Below are experts of layer 3 (counted from 0) of a mixture-of-experts language model. Rows are named router (the router's row for the expert) and show model dimensions 56-111. Each number is 500 + 50 x the weight over its row's rms, rounded and kept within 0 to 999. Numbers have three digits each.
Before each expert's rows: a language model's description of what the expert responds to. This comes from a sample of Wikipedia text that the model never trained on.

# expert 57
What it handles: Colons between title and subtitle in works and citations, opening parentheses before birth years, and on, Born, Died in biographies.
router:441425622556478508559465471557516469542534431504471540482613503490526500443563470582592549473484425475491458518458528544481525564459533372522580635439607453541498413538

# expert 0
What it handles: Number words and quantifiers like two, three, both, several, plus Markdown table separator rows such as |---|---| and some table cells.
router:436466459469561450495492496429502465533624437483464451562528437451554496491458430526513570507445533558489466624530542543488435555438452529563568553536623556575457510428

# expert 53
What it handles: The word in or In before places and years, plus word-initial prefixes like re, pre, de, ex after in.
router:371461585552569503561508470519537533491538470456469534508524505441402505519499493523465542502446412489497564509598531546451449548535418477496572549485454484592502437436

# expert 55
What it handles: Field labels and markup at line starts in infoboxes and lists, such as Coordinates, Date, Number, Genus, =, -.
router:493416499568498509505460525499525534619601448441520472428527550507458485552466443513512521543533484524499412505572543566543470510485527498578452603409445517587510465362

# expert 17
What it handles: Adjectives and word-ending suffixes such as American, New, other, initial, and endings -ous, -ing, -ation, -able.
router:437443477536504479569481521506428510538563398519522499475575434456520390497475420563476542550552439481422516561497572532459545554370446494509599508478586531538477494408

# expert 51
What it handles: Pieces of Latin species and genus names in moth and insect lists, such as -ella, -i-, -idae, -ensis, plus Genus and Species.
router:474522493488512491509460461568498404547539511426497517510505470472481449533504511513449559467481439501481489557531471425597480513512472554472505485560564588561478491482

# expert 23
What it handles: Prepositions and colons introducing a following phrase or value, such as of, by, during, after, or Country: in infobox lists.
router:509455523468551525594434501520515516591554483484516504486531500440408418491506486607554489573494435434488483498512515494437496542462439459477574531448548462603497481490

# expert 45
What it handles: Inflection pieces closing a word, such as -ing, possessive s and plural s, plus clause-ending commas and in, and, to in prose.
router:491432528475585487454465467565450560496531435502507494417538576485508472478466439504475457528503526527477515507505600564520493442441450417553554573497504429576551465455

# expert 44
What it handles: Numbers, dashes and header words in sports and election results tables, such as Points, Votes, medal, Total, scored.
router:488471497539520525571511528507508449438593513472557558458549434419455480520516456571489520481542523445434499504527483458540535593545417400535543448468571490557475434478

# expert 27
What it handles: Small numbers in statistics tables and scores, such as 3, 0–0, 26.32%, plus time words like week, day, year, January.
router:430401473557467443583440543544452463466533531444523498412538441384432434514548490557529553494482479484510447539509526550518497581522464410570604468459554440535451452471

# expert 52
What it handles: The word the and tokens opening lines, headings, list items or table rows, such as The, -, =, born, Personal.
router:465480591503495540465461518547474505558661468450491520429581436432446445583469367503475486508416467551502530532539531385545512589470494479602515536552523440558510462446

# expert 46
What it handles: Dashes in year and date ranges like 1879 – 1935, plus commas, parentheses, and clause words like who, which, between.
router:440474544469501442538496508478466542548548432485487511536528449494524484491442478485587523524452517470494499493477512491538496603464527488563500546467597471592502438500

# expert 18
What it handles: Periods, line breaks and sentence-opening words like However, They, During, In, plus .com after a site name.
router:417481514439448472535512496527539445539567496515473572440542491486507512551487487586565484526460518454449433547423509486500453636496463464540560512483537488687495471502

# expert 30
What it handles: Linking words mid-sentence such as with, including, than, but, been, often after a comma or verb, as in compared with, confluence with.
router:413489604487500491471527553531468550518527518588507544456497497570513512572507431507602506501403502593462554516549588417487494531471462425511556522451578463635488462455

# expert 33
What it handles: Auxiliary and linking verbs and negation in running prose, such as has, have, been, is, may, not, as in "have not been".
router:455466583548622548467618594561480446545584408491538628499553495489457538543502496486572522472418537447495467565466512508507460550456573504494518534444608449531481497416

# expert 42
What it handles: Short syllables inside non-English names and words, for example Al, Ka, Ko, u, ba in Turkic, Slavic, Arabic or African names.
router:452410512572542514504528443551519479604572501461533528443642578441404444559527484495487512480540527505507477529516557544647482619525495501545532501504522414523421438449

# expert 38
What it handles: Final words or suffixes of multiword names and terms, such as Cup, School, War, Championships, -idae, -ship, plural s.
router:410506523499537506514406492583421555567512385569474465449544445453470534459475487554559538474454519487437488529505533582492437545433512432506613515531567495468503512393

# expert 29
What it handles: Plural nouns like species, States, teams, members, plus plural s endings, single letters in abbreviations, and math subscripts.
router:550447477425543548464617484487471441546544379549440433462546537479435508506557489465563536538436457527534472483479506443575433651447481423513527534479498479442517508439

# expert 31
What it handles: Number digits in tables, dates and scores, plus final pieces of place or personal names, such as York, Can-a, 2003.
router:471445529595488572539509463581511478542520494430491534483526548431435494435477438499525526454510436521517454592464531513526395534528431476576554475461642408472474503510

# expert 54
What it handles: Line breaks before headings or tables, table pipes, the article the, and periods after initials such as T. fragilis or R. H.
router:511403483493509492502509547455529439529645512442455510414514509456424511476550499556498476447423429440538532566552552485553464623484456422571504558563509472542471460461

# expert 40
What it handles: Inflectional suffixes like ed, s, ated, ized, word-final a, and cells or line breaks in election and sports tables.
router:432492474497424519539415502598550462480557467495523472422536445514448489495520437503548525578501468564418486536450551564481557608489459471530517478464560489547476481456

# expert 4
What it handles: Interior subword pieces of foreign or unusual proper names and rare words, such as ia in Xia, ton, ć in pećina, land.
router:464498527480561515495504520495462396553561423506444485515525521510389512455468507491573543486468481502444483523540466466533499607452516451487590550532577478448476515550

# expert 8
What it handles: First capital letter or opening piece of a proper name, often after a table pipe or comma, such as Ru-, Steve, Maria.
router:422442570500576553496530586494540466556554443467517539433531441539451529566459463508462549558475498500500512492520546436546513496539466361498565504525518538493436467428

# expert 1
What it handles: Partitive words and "of" in phrases like some of, at least one, many other, plus commas, "and" and table pipes or numbers.
router:424455597449426452567550518496477460488617398497586605513518447508522460516487532528524550510500419470507466515536576383501534583518468450532576544492534425609472437370

# expert 6
What it handles: Prepositions following a noun or verb, mostly of, in, from, on, at, during, as in group of, included in, played on.
router:434397544448521564567567442585552506445595423511567503526440495494478495598514535562507518543555519569483507522471491510515510523516537405495547532512527513582498404458

# expert 56
What it handles: Labels and headings in infoboxes and tables, such as Coordinates, Preceded, Succeeded, Genus, Name, History, ft, followed by colons.
router:485468474546561504568454496568459491521540496440500427430538448463449476511513418580500499512462468493462473478522492568607502500490523406526471469414551512642526512392

# expert 39
What it handles: Closing quotation marks after titles and names, and election vocabulary in results tables, such as votes, seats, Party, Republican.
router:460488650510451453594536610542459502597576482435540571455598457495436409490486514463535552519498476515407484579552464464504519602483462382560499507508511463578504475482

# expert 35
What it handles: Possessive 's and apostrophes after names, and determiners the, his, her, its, their before nouns.
router:409418538544449558589508509547502482454587501470460483501545540459484520480515433468494576510411489439517479568478508528581454529496460440538638508565564507475528532490

# expert 20
What it handles: Closing parentheses ), ), ). after measurements or glosses, raw byte pieces inside Japanese or Chinese text, and pronouns like he, it.
router:379442535536473438522511507529507468538561457465508550476575513396542531498506506579546492587508513536458464519514524482574448573568444391555515455438554428573482492550

# expert 10
What it handles: Final pieces of surnames and place names, like ville, son, mann, ford, berg, ington, plus taxonomic endings like aceae.
router:422454476542501524477482553572470428508632452464487468476630561514374455519492472476483552483501477489443498503518525529514467537506478419537588489504588444492499503455

# expert 62
What it handles: Table pipes between text cells, especially after names or places in list tables, plus commas and semicolons separating places.
router:443429511515534550519533481606448434498599418523469521479623550437490528520489527506509522478495476463503561502469523464559516553452446486481614543492495392491495470492

# expert 25
What it handles: Line breaks between infobox or section blocks, table separator rows, and film/album words like directed, film, album, music.
router:511435444450510506511490423489548538591552479475475452429571447500474529504487460575584500443515503474498553525523581590558401537476503342632640490410534521537398557475

# expert 24
What it handles: Sentence-final periods, opening parentheses and equals signs, especially the period in U.S., closing ). and ". and list semicolons.
router:455475526496447527489508477447488476580548477408439510496560546408425513475499538537587557495522413501483483517457519485534474533530513447573588603448614494580480499518

# expert 58
What it handles: Month names in dates like October, June, May, plus place-name words such as United, New, South, and name-initial pieces.
router:409478635540552470518457489580543478524495512443486554452534465461459511476530487534503552531487456533469472523530602465474477570496419394496555499531538493490465406485

# expert 11
What it handles: Line breaks, table pipes and == section heading markers, plus sentence verbs like was, is, became after a subject.
router:450487593448476509526521527561525456530668452503464488433610464470546524494485438552542509494447436499507475576507563468526422623432538452582533446495543499614464514416

# expert 14
What it handles: Hyphens, en dashes, equals signs in wiki markup, and sentence- or title-opening words such as The, On, In, He.
router:446425573573566514511489510581541500606512500468462555514551562574395396521489501537452576508571445502523508545527576480518446600458370452517567488566538524481473449482

# expert 21
What it handles: Final pieces of proper names in infoboxes, tables and coordinate lines, such as Honolulu, Norte, idae, saur, and symbols like ′, †, UTC.
router:394484498523505492486532593528411464546546401533457552434556435544468457484443491508465497520536470493471526514447473577558510571552477443521536491484565461578461506453

# expert 34
What it handles: Sentence-final periods, wiki heading markers like == and ===, and possessives such as its, their, his before a new sentence or heading.
router:474449558505506485548353526538587510498574405468558522522632422439496469518506373473590472535496454510529461554491551527507513570514478532555545495457565444537506395476

# expert 13
What it handles: Word pieces inside personal names and foreign place or species names, such as Donaldson, Pika-chu, Rif Dimashq, Guz-man-ia.
router:488434500506628515516571507514464424522503416499417496531558487456410481482561441486507535524475478493440485497511494446608527620479505423551549513456507469486456563460

# expert 15
What it handles: Conjunctions and list separators between items, such as and, but, or, &, commas and closing parentheses, often before and, which or who.
router:425432530530492489513525563547483465515546489404529498415571596506455544446467460445546536452468472467536489532520578527580476531461431404542606502452558448532528434467

# expert 3
What it handles: Country, state and city names after commas or colons in infoboxes and lists, plus table numbers, such as Italy, Vermont, 550.
router:419469539535538453565507473539461480526550450403461486455544408553397490466498416614536556497491485455513525589512500541495521535530424353515588520335508470539470406476

# expert 9
What it handles: Ordinal suffixes in unit names, prepositions like by, against, at, and object pronouns like him, them, in tables and military biographies.
router:473424547504469499520484594578559437524612436484552536469585498450451457550519477479561517481519482527433493551521510507534535572479434491585503467418509500593451440505